From a checkpoint of a small mixture-of-experts model trained on Wikipedia.
Size: 15 layers, vocabulary 50257.
Experts: 20 experts in each of 15 layers, 128 squared ReLU neurons an expert, a sigmoid router.
Below are experts of layer 10 (counted from 0) of a mixture-of-experts language model. Rows are named router (the router's row for the expert), up (a neuron's input weights, with its number), down (a neuron's output weights, with its number) and show model dimensions 256-383. Each number is 500 + 40 x the weight over its row's rms, rounded and kept within 0 to 999. Numbers have three digits each.
After each expert's rows: "gets" lists some tokens that make up at least twice as much of what it gets as of all text. This comes from a sample of Wikipedia text that the model never trained on. Tokens count by the router's weight.

# expert 13
router:526482516526507546503556472552464516514488463488537529450525539484495575515522463550439513516517493509460559445476519503481502487494444516455529508542538484558467457498546433481515551547481575499568478555533485498519494546526487429464456490506503459439487512506533478462466512591567512512465480534531492501505509506467469517526498468501495499475562556565532573506465531527553470453503
up0:528581549466535524494517469490475490444493450486534477620485533446387496507489528506524523531472448557521584509564494511546523466512446543496543492498513549483498574475573486435462532540476459476520424536518436579508451508490511514500457448524514499449470491481482443397541539482469535522456490461468486479502471469484468483555438515463493516518456453523592496446526472490427537469468
down0:438542512446480472534542424502535490546399476529551476541524503608477532462503534480447532543519510537484514426520486564502562468474476486490434401555436521503551455513514507498503552481561532513462627497503510454529481524482475474501555542472502590465525491486495535467469431428448471580498517463457485466485512525497444535510490537434484528472519431469509482471436443499429487513486
up1:444511511521462565497500494548502518531531439453494523443598471542506518527573447491576527500530582602534504487530498561493472484467520533564544525493524439514510496614553445435544575462547503470488459447506537544487453567498514445434531500466544533443515543538518518435530504478522547494489520525559523523563518479473464514524531448549504519478464478513526461494454484441508545531511
down1:467484569529546482539492517527519531534529515453520530466459432518500483468430510467479507526584524472521532543495506475547543605598465443554521548480495434429495524530466534506539551466569512499460515496549475433497429534429521488512550460427529467564490516476477521463531428440521495477475590494475522437486461502500447461471515463500484511405462507453488491422537540517439511492529
up2:445529466448463550501549463553516516497448530519482506530527544579510515459476473554462482480517438449501484499413511506580544495515507521606525479504554533473499630515508443490496551545474459506480528540535470470477541514546473453511482547492523405452520504458560504496532526521530456575487484460544462545534443450523433559465517484490497470489539463547582518482472495517511467470507
down2:549481437517499478519497490565469547535556494504525489514534408562540478519419514522501527527391420477434526536492504523539547507476542518535539427503548441460548411485494462550525478516501501569483513538541557491492550518457457526452522514484524463491490490508487453506514498501482539470540523452480515500530496519514522524567560509433531475516544505524501576536491487450540376562603
up3:498549519519561456489528458451500493507430495516451472524428461502524522628502557546537480468491493479492462512456484451574540415492455500496521634513549481494474468471473465466484502579430545492509502455509471487439484510538510468525484472456515470527510519464528516472585494491532424538449463523540495514462468524532482516532569461569498463481520543545536494480502516517467486437540
down3:468423530514551456521471534562510511455464488503457482505477482536543531516492525458475518477491529442570521501488576496467533527510518480468448592543512488443547479497461494510541579465587595449460546457444505545490480534471597506527421569447520431546477459446437590511517546539391462488493448461533486483605452507483557475470507458505474501524535423498539540498495498460491466465537
up4:481510504569451540496481517424534512478480537569511494526499498494435516517457553487471461461446570559507541511472485486478477451495520467508491525499454484474511547514536516471478443551527462507551494468491495506454546515484458515523491445504470475484515533483524514489448532522504516493470502547445512475405483494467569503530467517502516458395532468509533481502593497521464453573504
down4:461484547480445466506523533481535458471447515469551537536527521513415538483480506457469509464497520526537422448522560500579536491513450533519440416541448489514483524479502488523489475448575539486517521459476513448532531526436452430499561477499469488526589504506499518524440499432514550476471545480453558390503522482539484473528514533440480503508469495469456541494492489466432508481483
up5:586431456509485488498528516523471482481491470478530546537572527517594522511477502454495505495511528395462520488454490383511604452472477580469515551496568507501482487482426415500502528533491512506501448507523526447524548568454535465520459478507489450511509490527598466458528542488474506454571454434484434575501488473458454500425486520523488431504469450513543443544515447515519479481474
down5:451517495561452451503410503496482509479496466476531497501521534522478520469498472548447551492509545440550459529470478547525529547499467509514527538458523484452513484489608551468552480496501539524531502485502472511489472541549460477529480575465577449549525499522465502423397508500524480519491522472488410547490399452432522499498455439529501528490523481524439453494467428576467540513454
gets: " the", "-", " by", "=", ":", " The"

# expert 6
router:515496526588531520476533552548504476467479507531473520424542492514499554537481535502497568450497461503517530490448479481499515495474500550520463506467508447495421483525511495403486536510513496518553479537465529563549600526568541481481476509494450474550557532494511484489535538476523474456531439513543501534520491538504482535534537490525424496511552447580492493443484478503531519489532
up0:520518521538544541498441507502396514495534484451537541495474501496458541496539498474486559479493472466452501446533530496517486492572519442467505550569539518497489586447565497488471484459439551456466469518453428507513510483621531472460476442512494520416573444544508479513503502500553531529492473413483522506603613557482448516502488462504615609483492494549534511454521498514590500480523
down0:459513504427520517432460468528488511552495571499472560536469454457396500583447519525472475531505526531439448461494550478549586488491505529438514468469502522506542531578459545529442464517521502514557453513544466507553544520535552461506517487485474542527496460536452552539544460443436442535486456541435500530517584443458528488500550499501514470543515457528554455451503487545508479416453
up1:482515436525476463445580485509527531540445519483516452500501537460541421508518496505536507485448568582483551507548466526519504557493451457488503466503480425475494544450585528541535572483562605508488527460460507473538479472514529531473522521533574529425527498464593534507565489506562459549467490467480505514448527447559507453448500485476411496561481472494551484432493449480460499450446
down1:497511562533419475483502537489486492502472593544487509522468468434464457551497500484570502523530502456459459502467501502491536503472452484474563407496501526505473524525498559526550547485543464523498410578473465496470475474457497472393565508536508553485533554539517485460589560528545419496522465525438452471469461491513531459459547555446533513559478482543529431515433606596504595511518
up2:487504543563537509521520476534478486467462528470495482509523500413522513491452486453535506512475463487442512437466537499484544503514499468513542535450513462488457501481563382490467498513502430423490456537484479523495531518452499438409516505478491434501558518537544515409500540501637496486493508428501446518502556507441455500592471506553500391495450475539549466561479521453494504498504
down2:453585534535470494518453519510482493558474485432534461496455601518421539482535531498512481516440478504475515544550469458488442528522516513486453402523451446553468452527520407486429497549458501523501411559544574471443440573483480518508541568450472511493592487512519522406542510527554525470555509480488482476481490488535478521469487599475533510508469517531476479456571498547464522557494
up3:553548442460595480390522477488529584522464521477507505487500521447511524468518516473424501498497436554384540538448456510495550448495479479456484455531549466501561548533485516434521487458472526516434475500559504535528568463522430456423529534498501535512544464485500601565481445471457467516495480561551426512469503474515509541547523575501464466523450551466567519518504472484475504476520
down3:515473507479469553478431455519463469516523510445517476519417577561564499483459463498421449497559439563503482495551463525531528519557435526480531463487484542520478502441457523538460490504523437500538469464495479562515483507450482495507505538468592520536495468517491499568485554492552484515496548523500520473523515456528469472497481553494514485560457547484531433509514513617460467427482
up4:625490554448474520478502467473549541457543507501486537471518525506481454497495618522510496458487459454499505497468482494521525519459511539526466564506543500480456568501404522553470510479504509508503450471480568534467483562533462558462480464489493435566509456455533449550414540540507412504550466502452524458505467515387492491442476548523520479503486578521462456467562498523520502455512
down4:512476513484482457489518516403512539489452510530524483474494548471488515551481450456509487468512526465463526471517533469535459446473474476566433576520505516485422500600523477452437528512427534457494494390541460515495564431521500496478505537495455468424492503533490486512468497541607470571476511452508476480452465481532534493540479473424491481468493435502441464385506477477467531498487
up5:510498490485517528477537484508496495484528606516504512429529524516518570473559500515443489464460490535475482507499473523521522464449589489487496522411496551544507476534478509467451530563465494437479497568536523474402534469511444457487498445427459532551544484460466442604522503481484497500420530514534505553482478536544511499463580495510456539436508480503484523498517541496560472547497
down5:479505452494511526482506485442465526494516469532529481426446490484439463489540550548440558511487484509431573412554497479508435490561467430462523590488532470498526513478501573576424470518518518511607548460480494498514495466424557516437506551578548501417397552493590546521490438482482463522432576490475482459489552539424496547477466488544480541534428523431447453617474527511459437479511
gets: "\n", ".", " as", "s.", " ", ")."

# expert 2
router:465509491533486500440549489461472528492445503515543483494529515518478570510421499568442578483436472534496571456417493506515545504472516552496489529500542486515476531489517452439530549525491459437497521497474494506478516482534516413489545510503448467568494490500474538502456476427467495471559468514550436544550551519514461467488506521493473488425477590436445537470498501493504474510575
up0:488450484498551525602435431504439445480480547506610492454515490503473532428456477529504538495479507487460471476467464472484504490529478503471475559516499467484462567525477450561526508552476451498518496520422528492422499488459495588525473462441435442436457484441541538579495440501568382499510507514562494455504543521497412527407545501562487474489474450564548523488492529520509525487557
down0:426514481513551542594539445476482575561437460504528485536478500573453508519501457525436561493480514483562483598537463439512489498570521525420486502431505513534494411442539485494491512547454469418505536524524523506505495508475445515436541483484495553509514479481540552455493468578540453512484480467560525471517437523491385484577588476476495510464522515489484516488477550547449511548496
up1:479523485524500597441487521481549531485535519479460514524582509511478455470409536515488495456458513476514480436553587558567489552524470501550451536549463472520523479472518547522550526508499485414453480442434460471438541553597488432492500491533458567607537516508546499486533440525504519509478427528599454537550457417615522534477479471534492521471442525501440552415476531510518503478532
down1:498546456503440488524511510478490505445481438498454515525530470561570516501476455482465475477549490495515520495478382455483510510474484469527511444495440460451468531450510533490521424485450541491504476435507521512454544441429575489510590552458579483608465473485518462442517447467504563560547528443517434506495464517463496447479525478474515537547510470443507537463522543472509504506493
up2:559527564521505509468523531463528468572506522507544517463504556508512552445558463439538486569442475467517543453455532585482466469455546541603451563510425531553436495505464465500500450453512501469522567454542483494478593472560419456498535456559444487501463417506515547505476437481484475508527460548538472518490517543520547462485487493534514490447518417440520544537464493449490465440521
down2:486448535474489506541488482457506608476491440520471532559492446480558465477430451516461477440520500609489495495458518553508436458486503515485474465465520383438539545506456521498530484570488507460465452447462499449509505504470410540484559398574493500513411434477494516441521492429555498500481488467555486496546524455534563469472446469519518450516446509533548489470481470438499502589551
up3:504504523508559512536509450550461541471484474507508482500511491456439472530477468466517502513550466538424529501473419464484499531491501489435534511512512390487477552514481485471541474466513542456508510495452438544440507572546510542502471465482479469538531475514542418487480484512556489454535519528481518533532509490468542477457487432445534543481506557488480522527489494535489558550517
down3:457515529495527474499487494494460436539506532448495479480476477563489490524540508492545545565462486480456527450513536492511517509561491419514495535484455417458504512485450469515470526543562573532547578548589485462550470484566524449541564503490539537590591475530455511502464508484535505494488513482429511462470444452500523468477476526445521478505550515482471579501417452492485435535505
up4:477485473558527541475459523499473596488456552466553476571477487450474440548453501505503528516435546430423515456543451510464546530539563506549527540569501404526528497465565455472564494525516480500503449537432555477562520532548543500542489486541445489508500484487497541539557563572548530588517463504475496530449480488503524507537541477479482475479531453518409535523482513554530431548495
down4:444529496523489458493450497508458529523480515520458559470467516480522377434489551485375535469487489567556487495476537519416492453494510527587460499505562484514496468447500430463473447451459451469455477517474451444550495524512513503441449496502526513519554478548460470416456495568515453499505538491513464467506455537555494422480569502534511473584544521455567472507516531579524514483471
up5:507546524515474484454479500495546490430402519536515463547515388487573559502475538455464493528497375449464466508453478521562461531423554513551431452503488490539456499493439502441501494519505481522476500517502496505513533504497472461461529516535478469512478453563521499465473498465464493485515457493438515558623511595449524431542583543519546545553513546503532509482518477510473498527543
down5:504502476390577506507462516507457508468445490504490450520536436460571514510468548518468510532482390519475445525527481550501525473472452556468512416523443491452402457535533502492567455501537499585592528446503569519504533507484476515536467523613483457413507447450533507524481565512528537552522534538472444529499534465469510464505491500465498526537502505492432483546523526453594431580527
gets: " |", "|", " ", " to", "-", " 0"

# expert 1
router:523458482508472515511507503585523530408509475476512531513481496480478555502465514525433573450445514460429491494369465472532504514433549469506522551427551519532480571497588532546484506467492437505532519576496450472555558531485555454456430504474463452560489494490453466491510479502555467481573532471530568565571532578484470501541529501588509510507502505490461483456486451482477560436571
up0:454456546543467502501505558512533543508501455526459606511488435468532519525449506510432534493470465487480420470473577502525500471499507491470478514467529428450435583531499473501548439548474499457556440439461484479474527574445485494512468509575422457468497527468524459483486517488559501492497520495505516447471468521465423554600499559481505524502515491522554527499497476502553491520526
down0:528505456492556475509442508572440527453466529465487529511464583510487525480509503533530453497583503470469593574480416481504494508430506514552517493507444528471588485409515510535490490519507500523528435630504480532513505484490460521491394552537506522532547499515489517497418555522495458477507423499501631528501568503525504488564486469566409522504579538498426475515522414498473552507490
up1:497434616515509473518535473509508492501510496453522599454512494521508561434436460535529561465496509495507501487543447451464485508495513562457517485392454478471441599520551416469522475488503518500484534473506510476442540522550513541453543527470469482485497520472518494482571491484464411462468587478516507627571551521521495526435523547523402477494458508472492508525481484500557505485493
down1:479546479429507474514516506478516445466596501502499511463512494543455544495528537463470513436451470408545486544516482557474539536482550500540557518592459481457539485533468463577501468510473470488486551535515554458539453516450435523492551557392488506561553549598551496481497514500479489477527584517537542537516490486561448454502415496574443457471512476453493478506465385513561481466505
up2:486546547504553467521484400496570494508473505526519509503506531500543605491498506467512525505515442482513533506500515529432554431448522494551438560476500492506464490504550458527559518520487487537513504479483532528523490479517576442501489505552468495516485425512571506387536488517551405503532498498549514543470477559520464489494516482558528448458485479519520496461507531534469538422540
down2:506462535407522545482562522492517530505531483523521484533441486491486539520519506474516480475515518497567499493456544526454457469494516583511462538402466457461496458531470532561488479577538448479516510546513490536403499501481528475432415483507492486477545510442516494513457518469489574501535484482481546505506426529410497530462526573486473504509537449470592473497464565539518527475524
up3:548489474498483472580514505480483457486505478450499504506507513515430544506564558500486506475554501447532513570443504436480480553455459557567483597495504525501603534553523573452479495529532457482497476488495515508428510480575497511508503504519484580519467513484502551486543399479476449566463521458454505571526470504449521469532435537544543577465502493576544493419516523397583473519467
down3:475446452469499549444539450529485564488449535530498508484530483459513538490486490549468466470475486503547567416477516574468524463481463511535497515462439502501494522504461515492434455566450589520484503454558490532484551496481516500525471472523478446469509475464508477474549480423484435470551493546476532445520483463489519436437484479429537521495479507530569479524570446436469514530481
up4:533439513533486577499463424568480540514533508482536501480559461505545608515440499526503520507497518489461451479416525450467537437522556531538457479498549430514506534482506510442455467484484445510521530549401481463490436553469497482426415491568476450544528486533435491525484485501580410517574514514495526553451489453559554439571505484515527501532500485529418512490436525565518553490536
down4:524551536502563483560511556483504460539525507466532448495490626554516480483506525565499516514562517444500541486512529455507534504496504506527419510444527522513512441472503542522469542535469503458462588587517536514499462511440557479455468483459483497483535510551505494472428517557568526480422458529565587509492532536518554473500588441488489470564553498462433433524460459448547573452529
up5:540538429516495519538495591485449479514478607491460565519501458467453438502504580476492458475537564495480587531411443512586513568460565471456478547450511444528421481447529500514575527497511503468504468536446485475487566522475479463348509533450519466525464473441504469453519535524531516539520550514483465527490427528509462440482536469537491496531515484496454551471491463553467542462607
down5:407510503511483475524490536506531434499535585462425477513491520479591498564549457533552494470464468520544528554504496473478472561582469476494485532479488545442513518443493537557539432500510520611510546451491511465524538513530583481496576566511526507484455489454408536526479474497473495506530510466493654493528512464493505473496486489504512434479493513393490443453429391501442509549567
gets: "\n", " The", "The", " that", "==", " In"

# expert 14
router:476532477500490551505520488584496522424515521528555487482517474471515479501465528586453540456482417450496455483513480495480504488448550542555555451412554470488508492493540478419499503554489546507514462481467500513498549516483483514483503479506523539475482525568501487545549571526466518467466460503479457558481472523490501523556508518488497533446554526591486543503459453448566489516449
up0:550574566551516534485535458516456584543478479491543515430462497479488469460492514551477488463455465512505479454445488516507511569479486545522512538524513436493461497486537477414550483454489506479520496425489558427517553520482478518426461477511511485525501507560534471458509516495565473422545476472497469535560528445580470547494505487497453527483558597498486518543425473482452472432494
down0:444472511509516489469511457534516485435496425472507521492462566495512465527505480513488538519546477567446519447470454527551478457593513451466465513500546478519596451445500519557445492464581482522460537469499564492550470574471532455452527445495486486510534519497461490465519417591485491499491538492516513478475528544488555530487468485457535451445492567482547473569506401474460491498475
up1:449546428485474528503495482545485554460483506530514490385490532499509523502409550519506468522489434492418526434478471608527475546485547521539572481466507534499485494440531475578452484541477457524525427478460546511532540471487505510491506527529516521465501456592535474436545576488511463502492455520507450471477547550611466560525527548454547524468495551482550498465505457585547528492453
down1:517570524488509516498491500463555532465495460461422544531516410526562471471522566564490512507445495565485491470479533499506469514487498514555443529460506555508538504464443517522492467444501494496502488482483421528521511553495526489470577488593554446487521503531448569495492501446475457527531537554503462504466471446559503526422462489458531474496449446489517478556519334490519588492497
up2:528492451553470468508433433417496477504454468516498557461529500507452533489537500536449500463430440620503529482394448468547448508448493534474550480496450547501509514489502508476476468450482543481517445456520540468531568464542503475506479526563592454522531508514465538487485551533566445480553538521509554515559539483493560490467491492552458521531507520441460447476473486531486527477428
down2:498545521582518484460539507447490573469552482487489431581532558581567572530536477514527517586502521402506589557493493548506510445533485484509396423543540514527479510473541534592469531494476508563527538452503563540481496463515520560418586506439484492446499491428529457564565496473476487516513537518512518481450469535461459527486443471445504409519482371523510517535492540463468514457459
up3:527477466551483566493490524555501447529496497461473477468430533533516507503498518509413563515428484552510493475467513516482583476580494496540467576447496560496464495484527391539533454537504480472495535494459458498470474518481494474491475433536472555502442549557464471508552508610498538501484483578532430552544484558507508549505481505498460385500486538534462455539466496493498418465502
down3:503494505500514484465495553540508407527532531442495509492454477527552470489533560518479530506440469556443425428486454464534446537516587509449451566467473472431535443496489503516457556460572442560423571472527504482530421514556466485529508499521482482556506517466488409471488499486460512514572483464441508505465496494513462468539459494479537489468555530449499536526511534477508461568464
up4:479456482543577469441462471510573517545513528530475528498444506560524498461523477515451459539441462513531551577467391525505518527534566535463535477460505445463440487559494527464500519529523513500537482526557476544476504483485526509464483398497503498505468481511419434435466547498466511467537473511476489497517445513485487522502470501495481508483591511487509496436529495439434554462549
down4:453514506489512450454474460544546518524456522502435494496536504492492469503489534524515497519565530427524483570507503524436509486500440537550466461511563506570514547478493536535431512468493476459483577480457538512525515471569499464476504484432464498503492575452523448467530433486574519472511553530603479477495476464479479523585513548556541493448535448535457538474477476513568595481431
up5:555449499500504531530461500493476438561505509478510477469527540421486636536485516537469464473587481525482540608544475519463451481416523507516528506448498525519494495509540576513500486582437548445450501532535559491495576517424496507476534565460502560525537540529460384488551493520495473535502502483529456527522461488488404527550516521461471529483487473516518542452506453502545573492537
down5:539502543555570522515511512476499485481427525419463471571511464364497558439538521476502592502459526528424484456498510460482517466489469498501466569520456504488426529533439528490560528441544544487527475542424510499529447524522548554461439458522414530521455523465499582471482567478493471506493489491430502494518533535520562493523522503487498445477501465478435456464537471441452549424589
gets: " |", " a", " /", " was", ":", " is"

# expert 9
router:540549543526533524530486490526486464471463564523526496479563482472474486498489547499455521506475507527499513435466511484550565466434502486496492504410532488498468515513553465430498508513462506535517470486456482545480517506504457486504465449486528502469481454525533479490508490541488439485546539533482511517507547476463471513483519518525492432500520526507549558502443486567477516454543
up0:513594510509538467456458476561482494448486498457510529484509522533501536460501580493474569441518520486469555492506477473517514443471478542530487526492568520515491531458479429429489528503478461479472498446496497524506495553495418486451509493519479540563460486538535521558518467527494455519634483547503542491519532465469456480557481481527505425497482546502522489567520457486526493529532
down0:524529532587433456516545517525432456573549481463501483476478557546497505516505504524534513466400544516522532500497436531463532524502492566453480428538590538468533534480466476536531554521533579540462492502544554498454530452495544486505580576519491451502558496407501452449533522556493487530465478529550482505527470503497524534501502492447538515486566553541488411462521455492570489449465
up1:531483502475434523522483517558550529477427507497519538534505505574472454511471537462506463503464558508530513445509479562554568508489502555568464487470503417512433490514464491437538548532494558567488451490490446566437478548503441509475527511559465518531505415519542503537609513514467521480581510475483502505444474423534473544405532487485521480536446466546513493501477515514554461564496
down1:510580510511501514427542512479520421523521579522460479547490577471541553512521499523490489425507466563543404492530484576490443491519526483501464455515556552526464507470485526599515528574522450512502531514468483495465484507479487560474537469536499427492427491484572479449458461458456513520535478538458494486442465596529548524538575469522511523549550461511484386533448431534466558523554
up2:563616445480518489487475546469510519542476536507531503547538453524479567503483484533474451530582439513487495523468489470512505503454463483508434598503516519497499562456522528461437503435517586488512476504493501503492474462538552444494458499452492473577451507519492515473545520502520432508539475519515502455553565493529468471486530446545511492498494487478567522410534472558512517440469
down2:553468535452447494484593475523551530568555446524434500483480425457478462507480496473513550509483554521535541454527500539501542509512511572573508633522570481416491436487515449490529491467506546561525495511515471511594403495535580491483420466496481443474593522491478535531475438509561510484495429496513483571499521508538435519540465478482513442519458485565511546526520528540535480538513
up3:535515536558485459479424460516467456519475444430467528440533521520446484430568549482436505517514475449537497407512534506558575463458493505525485532444536532438487440459476468492511521483491579445499381490455514520502520448507540489512448486499545506447392503447578444469539489527439528523440501556499444505433578552527457474536493524501499515526484519479516513458489503521462447495599
down3:513510413463426473504440552489501503484443390496510497553460583518563515496538500489453484506501532442482495504562515501531573551490482501424528435576516489568489492461494480443464555514550496463450511429567550502542509463504500475543496466482421448511547401521462491518488551485526526521498537536465488539510535530551511532433517526569516478441545479451499386473537514493425493482477
up4:447557512491484499488630412525515517569502519535431508482561459506439540439477469527493477558422482522517453453528512430519462533518510546505519550504563506554511541455514441527490410487519476526520501486513451502447531448542446449501491552487495462511479459551515462460522519589457492416486485525516510524409429440502509466476514561554478454514439497538486518489571471526493505508554
down4:532489515459545545521542496513515472534480503526441485539510532487518446526450513558567423462489500480492471491430515530387461513480529532490417498537528454513539484482455476549467483523482530521540467498604521561503521519556501498515541508441489516467485529529503529512505499560439500454561539428485526502492482584495510435494459534488433491524564502628544565488438400517547445430544
up5:501572484562510450514494542436504493456479523576588496506556489448568538447416483490472536470416457497458504477473510514486465489457453540475414526504431453565446564522470490446504517501497475513526459536535537477471559519565484452510496489454393408513473508524498472540517509490492474456571499566539499508507497491488546533471519570494509382451516521500590533481503484598552504463511
down5:480474475525505535504424483479438480510543570553561491587562455473507497568590446470523455464559471446508439492443430465559509410537435512447466460537472597590573484518485489448502497465516548556472583472471537550472504452563480498459475476458557511500525527494583497484449500489528522492574426510515541480431454504488494533499512497448457476428470503525534454474469476543569540505470
gets: "\n", " was", "-", " is", "|", " "

# expert 10
router:478501541562569515520523509507510489419451554522524504494515481557467490530499491592473502450503428516461489497418512490468487478454582564510490547484585458523448552523514512402528509565482510462540446508480497503477471488503586427456525459506574494502450522523582506542533512597528493488577490534536454487538499514444499495508462435496550473478485419503492455450526553421523553531550
up0:502570473533524494440509522537463498496497516558482525474526509461502561486436472376483519506494491494425501483471458555478501492527513531598468514479542488566478533501513531526535555564477486493534487512528490484498549472436537476410500496473514559536449528444535528483545517564498543479537487411490521519494491556544512518431445469493522477527470509501464422453515434472464495515561
down0:518554502465555471551477469534464484451511532502452492469518388452546540478474480429492454531482563502503533586515570587487482500474441454502447545499495506439534538525488465465524473445528463450517422528475497409476551497491531589505667575582491477457455436511486503505540419580531532486530462514517438516545477500500572594534503477463523489506506509510474471517465511477568524655500
up1:485433526551543524607579472439518463491540489507488469572485485538504516496518475576499449492509506511510482550462544513496426475502562540442392499457499547506464448527579476489496506456520545478547438440506561511515527493535450482497494472568474455525531491509528468509493501572488510476483507492459491517506471460457482543518444557466521475481530496584468494485496471493505553513543
down1:553446449509484461511419488478532480437498467514593597494534472484415469525462508479560533520482505470495473493619484585449553492544555498441490576543475454520546526433492458533454546523472535429513508512529462536499510545455507502464544551573596466450409607461521525479470510508507472483477494492536468486455536542477517493514530431513400556469488453520528511506561503558476479617492
up2:432587494500551525435595490520527513438487545526521480513559537459531425459515522488532500531487502489507533532487514468479477430552518583527470553555534454497533512528550514460429511517463549553476490459423487555485511433511536538438509512518495546532426510554579505449528513504535513560530465567548535546518460471479552573551506417486541517494538485489549479503442408477466606497477
down2:532475464501454501469494568581486514556512519492455443510495554430537497495430490487454501542549564585509543527475574450552513521538470492562461499549460461526494461533506512523562457565512518432524437589489489492537494512593529535439478558537563481510531489529523482586470538459480494560532460565524498506481480465478453463518573542507513560473536501522497455564484442497430540507504
up3:512470491578594484473478473536490550492497529517473542507623476472517537430462529511467503473462505483411511473455498466504504459524542530458472520511517438551434585484494446550487491400483481467522477548443514506474475482411535493380471527495531441489473562551522472486514518534550494501559485444521471491567475487558484560508510525538539394477469495452505469493468447519453509484480
down3:489488482493480485488489493494464508574473560505485493450513536528610476396448464517495532472581548499485481494446528468509416547449566510444499561452532493433475516537450501496523519533477458484418518499542464518514422512545455533439504537508507529561484424544485534533517447522510528463501499459473518546562484590480472488497480535422439450531565475477495462461437620514511457507549
up4:542473565550564515430503464524457452475443495492492539492524490503453479500480438487502545496461506459533462520496503538504482465430524620485441539502549513516439507520531521409424471527535512487550455526453524538533496471493511491460460516539437502514495558517527522500493502495460475442462478576479509453517460498501515553526530500547555503489567562565558465574539546459482500492486
down4:464511468550463423543532557634426479530476509462491500471505589430515530551433501534463468518510504562437460507485507493441548479491504501501547495520486498501451533490506468566467588527469520460477524506512518440565440602473498536482405480467604500470500529454454546506525513541481443480443474524411531536520457474537532494495480523522498476476452513464484499539464525592398579385504
up5:506466476469466430494471518519515508518478552557479496524498482560467541510524596511446467512381447441498421435431528596419462524483470497477458455471583534578517503481522533487469538575552513483507489512489486536534536531571502458468512589499448493471494490467525509467527499566511470506532518454487453453514525472554447472505545511452490438494514497504439531485462507560464494535647
down5:534519542535455496468418517575488410527463436506504590549513582509510497545476475444432483490503513475421486507428530464491488466456445477473602415570509551505502570553539450536521534528560456530502440505488585474509446487543502498501463450404514440526540453457484496482438513459502509497468477520552522512564522530523477457484448585488470487434489429479448491477516530533510530467481
gets: " the", " and", " in", " of", " to", " for"

# expert 12
router:512535520538561531527549505533482498444489544470552491500500461438475539469488520546492556478475500492442514464523459467469539469544506529498538497445488472490523513496549423372483552513517518465540447486471432546501486532508570509474401427477485449458455527510545490448533527512502527486549455523489453450525479534461448541512511521515417483476539490561517535487536583548487515470573
up0:446504416529513444573536525507471566506481552512522455424496500478469496507483561506420499493535468477565530468557533496488504559519499493529449570478480511533577504491548483507485543564500509531520560486503504475405499518449460521460457489488427539497478509468540558522472498605458463498478505446467515505471480534547539485495476507563487515569426484454527463466503497569447471526475
down0:479562545506489507481486459440504493477456529527494600553445512572505531472441479526483435555455501563432457491501519457497568480526478461453539494536473535555394532456473545499484526467492506477532540522590558511415555521552446439542505512586511453603495510526539453528477473485521505536500514534531497522557519510476513508527646507528522548478489532415468499539454540539511532537518
up1:485490512493551492485510519542511532523536562483565466560462455453463485461506488486455492468513510512506508463460452533552518499505526468528540438475464460486440531510519474472576463487525452456517489478469422556497455502515535455494436520502470451536485522520546532426406527458489514449470426486434444511566455477528469586504531534487467554545514509511516510460531428464519545493518
down1:526505479534517462521536562538391475454533564462498549516512471525538501501547529521536501535504551506529613541438548510544512420491472505443541495489485515485535486487524544554472511476552513525553512501554510466475542522489496536531468522474499451527525483529571472540455544532522592564521481484527487455448603507522527478522487480482530498492453512499505510448518453454519464460513
up2:482546507561533463564444495531432454553554461441509508491514501437460526509507420473445607554476484602477573473513431492449533424479527454495563534512498482500502487515545512481550546527461434511566476499457464506485488524490529540476515528510406422400429497560486513408429523469413508434500515515496498507486540532518552536495539519521418477465493539493532494562525496557510419506540
down2:465507533497587485415488548478487524508481472518483566507518562555519538510506547517525472525494486496514514539500535467458486500511474457508501514573450583498511448527585518537513532518587503495515451480457474478559572496516535541437512539512475507542554436532506507464515443530527492553568578495507481574479478514605494473536583515468537514520494545505536440518499502490467397538529
up3:538472488494415488489514517475492486465526515486527543529478439497402541544498425518487497478545531543467477468559542486508568488521538541533470466484543484506498489468508481526467529560568547461500492533498418493583535547516461519556470510479530474544516467478490428426460506527532467480476436523499499469510571525450541556398481465477511555531445544550480474450503573517554541526537
down3:478512562535495512470515479530525491473505546563538505461575424511512514497580537451492424447508511437503459550604511470428452509500446473477582491474525504481482471546523556461510417572532517497475533430502558532478503497540532474497553595551517528500484478522496480472456461474533539480499479459519528417512473526443516521508538515452555539475553540447451462527468465520413560534429
up4:469546471540550514555484529517444483460507531578481504472481467459493517521508539540543510517564477540548521508472336512480535462505509524522477500539534568549461470526502533565502503490481523446528529462469465491530500513471525532381517508475488528478503523493490578549520446473495516507500399521536525555510446541547451489463523511492486410430523542527521471558461464511455444435492
down4:474511544463472493445455504531497522500506460548493485544515525507497534536472494499547522584507574528558553524513585481493480504479462454555541494498568518522580539530473545540571464485515553533517543526453599570451469511475483508491527566540513502462514568510491469486469447490425562479549491541457503523487432403432515470481523516482455612560470488437466503495450492472506514491507
up5:406595535451470463451575495545535512487423531613496454600462498523515580518470468497475436446515482497512513568546535468452467467525512461525432511517484533523468501477515486428420576523535530496577508500565411487550563418487454516436475503436497466549397455468575514491531471524437492451544410489500505510495459499535484539487467555520488419462509515503488482478542492485502484490548
down5:460517457529512485482507562495510510509499460446469443417479596445488525511544463577560567474398476533584493518504474474533544507517550436519548486519486499452558515444488485467509559499516460523569492478494484448470561490524501543534433533599497519503484457516559538534568485491534469521556392481515488502465468480492504507552516479552511486484471449527489398498515558568412475512460
gets: " the", "-", " and", ",", " was", " of"